Weights of a small mixture-of-experts language model, trained from scratch on English Wikipedia: 96 experts in each of 11 layers.
Below are experts of layer 5 (counted from 0) of a mixture-of-experts language model. Rows are named router (the router's row for the expert) and show model dimensions 384-511. Each number is 200 + 20 x the weight over its row's rms, rounded and kept within 0 to 999.
After each expert's rows: a language model's description of what the expert responds to. This comes from a sample of Wikipedia text that the model never trained on.

# expert 42
router,220,188,214,225,171,221,205,191,241,170,209,196,235,190,175,209,212,184,234,201,179,231,237,166,189,199,189,215,209,191,196,212,201,198,192,197,156,173,194,156,165,167,211,192,204,204,192,201,210,214,228,206,208,239,195,214,213,180,181,164,221,193,234,184,179,201,192,218,211,220,177,180,189,187,219,224,178,209,211,188,207,205,204,241,187,194,183,209,202,160,172,205,189,199,191,183,207,169,218,199,210,196,202,185,188,211,197,183,212,208,188,202,193,238,208,203,238,193,233,191,182,210,183,207,177,201,216,193
It responds to: Words after predicates

# expert 59
router,205,207,181,222,174,227,196,189,203,191,198,190,190,207,184,208,193,151,210,207,199,204,234,240,192,198,192,226,200,206,213,194,208,179,258,223,159,176,172,180,197,176,190,220,185,197,212,218,191,202,254,208,183,188,187,186,237,175,182,185,194,179,200,189,193,197,202,196,210,160,190,192,183,244,240,200,174,188,197,183,192,174,214,205,223,199,188,238,176,178,186,197,196,196,182,225,210,182,224,214,204,174,159,219,185,191,210,208,217,193,207,182,206,184,200,182,213,172,245,184,194,184,197,225,179,205,216,231
It responds to: Small standalone numbers

# expert 39
router,158,179,189,217,176,215,188,178,225,193,199,201,269,193,210,205,207,196,221,204,173,213,200,174,195,183,199,225,233,191,231,200,191,171,217,185,174,175,198,181,208,232,192,199,192,220,193,172,210,162,200,206,195,174,199,222,184,199,213,199,198,204,186,211,182,227,195,217,234,181,187,167,207,231,211,204,198,191,237,193,195,176,198,235,241,152,174,191,172,158,192,225,203,191,174,232,209,194,195,178,223,170,206,203,214,189,205,193,186,195,198,167,200,200,187,238,234,187,208,175,212,201,250,185,177,211,193,211
It responds to: Nationality adjectives

# expert 35
router,216,207,206,217,168,204,200,203,202,220,190,210,193,184,231,226,231,164,233,213,192,206,176,176,201,197,194,195,176,208,183,213,181,211,234,211,193,199,233,168,202,178,202,216,179,221,185,190,176,198,232,193,184,203,206,207,221,167,209,216,216,173,214,218,235,199,204,226,170,205,192,171,209,192,215,213,187,207,198,199,204,199,196,248,169,209,172,221,216,185,189,215,196,238,200,208,213,224,191,221,214,238,210,236,199,191,195,208,166,218,190,169,191,198,211,242,208,162,176,183,193,191,203,184,184,199,213,195
It responds to: Line breaks, quotes

# expert 24
router,193,200,205,218,178,226,230,213,218,196,198,236,240,202,207,222,201,200,240,227,215,227,211,183,167,189,216,194,195,200,185,209,208,195,184,183,164,186,211,169,146,166,189,196,194,170,203,171,212,209,206,178,226,184,212,169,214,178,207,193,200,195,216,214,169,197,206,231,171,223,178,172,216,224,189,248,153,183,195,184,198,220,196,206,178,220,187,200,151,178,200,201,191,215,193,201,215,212,186,205,209,172,212,200,195,198,226,186,231,224,225,215,216,210,195,218,220,185,211,189,209,206,221,199,203,190,179,184
It responds to: Main clause verbs

# expert 3
router,203,215,202,197,181,195,187,194,177,187,224,241,209,198,195,205,215,197,207,172,188,228,211,156,212,189,195,227,188,184,216,202,237,204,201,183,179,142,217,171,174,179,215,187,223,196,193,187,224,182,192,212,177,185,194,228,225,202,172,199,223,192,189,196,207,238,181,192,207,206,172,191,177,199,223,202,181,183,208,183,194,185,178,251,202,218,179,198,207,181,191,208,181,211,186,224,211,205,196,195,197,187,190,166,222,198,205,194,207,227,212,196,188,220,192,191,262,168,185,171,238,206,188,252,196,206,204,197
It responds to: Line starts, title words

# expert 50
router,197,198,191,181,160,199,169,224,243,205,221,191,252,175,194,196,172,159,218,189,202,237,196,220,195,178,216,189,189,189,198,211,197,185,215,193,192,229,216,183,182,181,221,198,164,213,170,225,237,215,208,199,147,215,162,199,240,199,199,217,186,186,197,243,170,162,182,216,207,169,180,165,165,212,213,206,193,174,210,188,175,189,176,206,213,187,167,230,219,213,169,199,190,189,175,189,195,213,223,194,245,203,198,164,203,189,215,203,187,258,211,207,229,176,189,206,249,163,190,159,218,198,202,247,202,219,220,204
It responds to: Sentence and section ends

# expert 37
router,197,214,202,212,178,212,193,209,234,165,209,190,226,199,204,226,191,189,219,189,195,206,221,175,233,184,193,216,211,184,200,213,214,234,226,179,211,205,203,161,214,193,228,197,197,229,165,229,222,211,224,204,192,170,201,189,189,208,208,194,188,153,246,216,181,187,147,216,216,241,182,194,218,187,198,219,200,215,175,180,179,183,191,205,258,192,180,185,153,155,235,214,196,210,182,209,194,199,209,208,236,148,173,212,189,206,188,208,193,222,198,211,220,188,214,187,200,195,203,202,226,209,204,188,154,175,224,169
It responds to: Career and event nouns/verbs

# expert 36
router,201,171,199,223,187,196,178,195,208,215,195,176,233,192,202,216,194,169,205,232,175,187,201,190,176,190,192,182,176,207,170,196,165,189,249,193,170,204,231,197,202,184,198,200,191,193,195,209,200,229,231,197,182,174,195,192,197,195,204,179,192,185,261,186,176,181,212,276,187,217,208,194,190,191,181,203,188,201,207,186,179,217,175,222,220,198,151,195,205,184,192,219,188,235,203,177,209,178,211,196,201,189,203,235,189,181,219,184,193,211,226,219,214,177,224,170,210,193,206,163,222,223,182,217,180,177,208,188
It responds to: Descriptive copula verbs

# expert 56
router,178,194,201,211,211,205,219,196,226,179,206,205,205,170,216,194,192,199,195,193,199,208,245,206,205,208,172,244,177,197,208,214,203,192,202,228,192,171,187,181,198,199,193,209,186,196,209,169,223,185,197,202,184,197,197,191,172,211,189,190,223,217,232,214,172,217,205,220,200,208,223,190,144,197,182,184,202,189,245,185,197,200,196,258,205,167,181,190,211,169,200,204,193,241,213,212,211,196,201,208,198,171,209,229,159,165,205,221,176,207,200,182,226,212,188,206,265,202,217,157,212,176,192,221,171,225,228,179
It responds to: Sports competition nouns

# expert 34
router,171,194,204,197,168,239,160,179,203,222,199,186,189,184,183,200,198,168,280,194,202,234,197,213,207,187,205,204,198,206,208,227,162,202,234,211,155,150,260,213,198,188,173,193,167,238,207,184,202,209,249,199,201,221,194,225,198,199,201,192,163,185,231,194,193,206,207,200,207,185,201,188,170,228,208,222,194,188,230,199,226,205,189,228,201,188,143,216,207,203,194,209,188,180,210,219,188,201,186,174,199,187,183,155,185,196,232,169,200,255,222,223,218,186,196,197,207,193,205,173,238,195,204,178,156,223,191,163
It responds to: Latin taxon name pieces

# expert 31
router,212,213,202,214,210,210,180,177,219,218,202,163,236,182,210,209,183,169,238,220,207,228,184,180,183,205,191,185,220,153,177,191,172,204,209,195,190,179,197,186,218,185,201,218,164,186,217,215,190,179,219,183,202,201,199,192,234,205,184,181,209,169,211,219,180,207,188,216,230,200,163,214,153,235,208,213,176,203,193,188,200,212,229,211,152,179,174,183,169,213,209,237,192,197,211,194,251,194,197,216,208,170,217,184,187,200,193,175,160,195,203,197,177,164,207,215,201,212,231,136,217,220,217,198,167,161,172,219
It responds to: French words and coordinates

# expert 51
router,215,203,199,201,187,218,192,192,219,159,246,188,216,184,191,194,198,153,220,219,216,210,200,214,194,155,213,181,196,202,193,225,207,258,221,207,199,181,208,208,203,232,205,212,190,163,217,184,193,205,189,213,177,220,184,190,206,186,218,170,183,196,193,212,204,150,208,211,216,217,219,221,204,223,228,161,193,208,181,186,213,209,201,218,233,213,151,194,200,201,193,215,208,176,204,201,220,189,181,175,197,158,199,172,227,193,214,198,149,229,191,182,207,184,232,211,214,179,232,171,180,213,193,204,192,213,222,240
It responds to: Nouns before suffixes

# expert 10
router,227,236,165,210,200,198,209,176,217,217,238,203,209,194,215,212,189,190,191,196,202,186,203,185,199,180,209,220,185,197,194,238,178,227,213,214,181,161,209,196,198,179,169,184,199,196,191,173,214,184,213,180,179,199,214,214,236,215,210,157,212,192,212,193,181,193,203,201,199,203,174,212,199,203,260,171,160,180,213,173,230,192,210,229,192,175,204,204,198,193,202,233,187,225,196,217,209,218,174,221,213,184,215,201,225,188,197,194,171,219,194,183,198,235,198,185,259,180,215,165,202,187,206,209,194,222,225,176
It responds to: Technical and descriptive nouns

# expert 46
router,177,203,179,226,206,195,161,201,216,220,200,179,197,214,194,194,215,198,198,185,220,209,200,215,210,208,215,211,199,203,217,230,212,222,203,170,212,212,211,212,216,192,204,196,183,209,188,185,211,212,223,236,174,171,191,224,179,185,197,215,232,186,243,193,197,229,215,248,225,194,219,213,187,164,224,190,195,202,186,188,201,200,175,211,206,187,205,201,196,186,218,167,182,191,201,213,208,204,225,211,189,152,205,217,191,173,227,158,183,206,199,164,186,222,196,189,205,203,191,187,173,220,202,208,200,214,185,158
It responds to: Units and measure nouns

# expert 21
router,206,195,176,199,201,225,194,201,270,185,212,206,232,183,200,237,177,192,243,171,173,189,218,217,194,182,191,229,203,172,159,216,164,183,233,200,162,179,221,166,192,161,198,207,191,218,213,196,207,224,219,193,198,198,190,201,212,213,179,221,203,183,208,227,227,221,204,207,211,232,192,177,175,189,227,203,198,196,208,172,175,216,151,202,185,167,172,226,199,176,201,210,171,183,224,213,169,182,192,218,206,179,210,213,225,188,196,191,202,216,216,178,186,191,211,219,226,173,215,147,193,200,215,189,164,215,195,219
It responds to: Sentence-ending punctuation

# expert 28
router,204,225,225,225,177,204,162,237,202,205,214,232,201,175,174,231,191,171,239,216,211,178,197,188,205,190,247,204,201,162,203,200,198,162,213,212,172,193,189,205,184,220,202,200,218,213,201,178,218,176,213,173,213,193,203,178,185,175,192,188,210,185,206,221,203,198,183,215,203,204,182,184,171,188,262,195,197,199,227,196,207,200,188,217,204,195,179,197,200,189,191,219,208,201,216,204,187,207,211,189,233,157,205,199,208,217,196,166,172,170,234,182,195,177,208,198,225,156,170,165,218,225,184,193,189,171,163,211
It responds to: Places in lists and infoboxes

# expert 4
router,208,194,192,185,205,220,169,197,221,217,237,202,204,178,189,205,203,177,209,195,223,212,207,193,227,202,214,199,215,188,175,215,177,199,180,220,193,198,220,210,228,209,191,178,181,237,189,169,203,211,242,175,185,173,205,219,181,208,176,183,206,167,194,175,195,207,160,229,220,210,189,183,173,186,227,176,192,169,201,175,217,194,169,212,226,190,190,187,199,187,201,208,169,194,192,201,203,235,194,182,220,164,193,176,233,201,194,154,196,191,189,240,215,188,187,188,200,196,166,204,223,206,216,189,164,197,178,206
It responds to: Place names after prepositions

# expert 7
router,190,180,213,210,191,238,183,209,223,198,189,195,238,176,188,199,186,171,225,186,209,193,203,184,211,238,188,174,218,198,221,221,205,186,236,214,172,173,189,166,199,213,165,208,212,213,206,200,232,208,208,204,206,255,217,194,248,197,164,190,213,182,243,182,169,234,195,215,214,229,212,182,178,165,229,190,188,220,188,199,195,166,206,236,224,176,154,196,185,194,211,188,195,192,213,183,174,222,215,240,201,146,174,197,195,186,194,179,176,237,208,201,232,184,188,208,207,171,218,171,230,205,198,218,199,171,206,232
It responds to: Years in date ranges

# expert 12
router,194,218,199,210,187,206,198,178,254,197,209,215,221,216,185,202,232,225,188,204,210,186,199,201,208,214,183,167,195,198,205,219,191,216,218,204,184,159,189,168,193,172,211,204,182,199,194,193,181,193,216,174,201,172,194,179,192,203,174,162,187,182,226,211,170,237,180,223,223,218,209,188,191,209,225,226,165,189,205,181,217,194,214,244,201,214,164,209,188,189,183,209,212,192,204,185,211,205,189,208,213,173,207,221,178,185,200,216,190,201,201,222,220,191,214,207,224,161,239,198,188,185,181,207,166,188,226,245
It responds to: Performing and making verbs

# expert 23
router,191,221,195,221,180,245,185,171,190,204,201,201,204,213,213,178,172,168,223,209,223,226,214,226,192,191,189,191,203,178,184,217,240,175,245,175,189,174,200,175,152,213,184,193,170,196,183,195,242,182,224,195,177,206,219,191,221,201,167,187,193,209,162,173,182,209,193,226,184,210,165,186,214,216,222,219,176,192,189,219,189,189,195,210,202,163,189,215,207,178,180,151,200,189,205,212,180,190,212,197,217,200,220,190,185,203,196,185,216,235,226,226,236,183,251,196,212,169,227,167,239,213,202,211,165,206,176,228
It responds to: Section headings, list words

# expert 5
router,168,203,202,204,182,183,178,192,200,193,207,207,187,184,222,206,174,239,219,220,175,212,182,181,203,198,236,205,222,160,203,221,200,173,199,217,201,173,192,182,190,167,193,188,173,199,199,156,207,196,223,203,186,187,189,221,244,240,180,216,217,192,191,221,161,215,210,240,218,197,191,168,188,191,191,212,177,196,213,216,178,190,213,219,233,178,159,211,184,183,199,187,181,184,180,197,169,223,209,183,201,179,178,210,180,171,215,190,172,183,203,206,235,186,197,191,283,195,193,178,197,191,228,210,173,185,210,204
It responds to: Table cell entries

# expert 49
router,210,191,179,233,165,228,154,193,218,191,182,197,196,218,198,213,202,202,201,188,189,225,207,201,207,185,175,206,196,218,210,201,178,235,208,177,203,201,207,183,192,190,187,184,151,256,158,180,180,238,200,239,170,233,202,232,215,195,177,200,171,176,198,191,185,212,199,226,188,177,193,203,190,208,217,226,197,207,211,195,202,169,200,188,206,164,175,222,185,196,169,193,183,176,190,220,193,180,205,205,217,163,203,196,193,231,216,177,190,217,201,232,224,157,228,233,197,196,186,166,226,204,189,184,208,199,191,205
It responds to: Line breaks before headings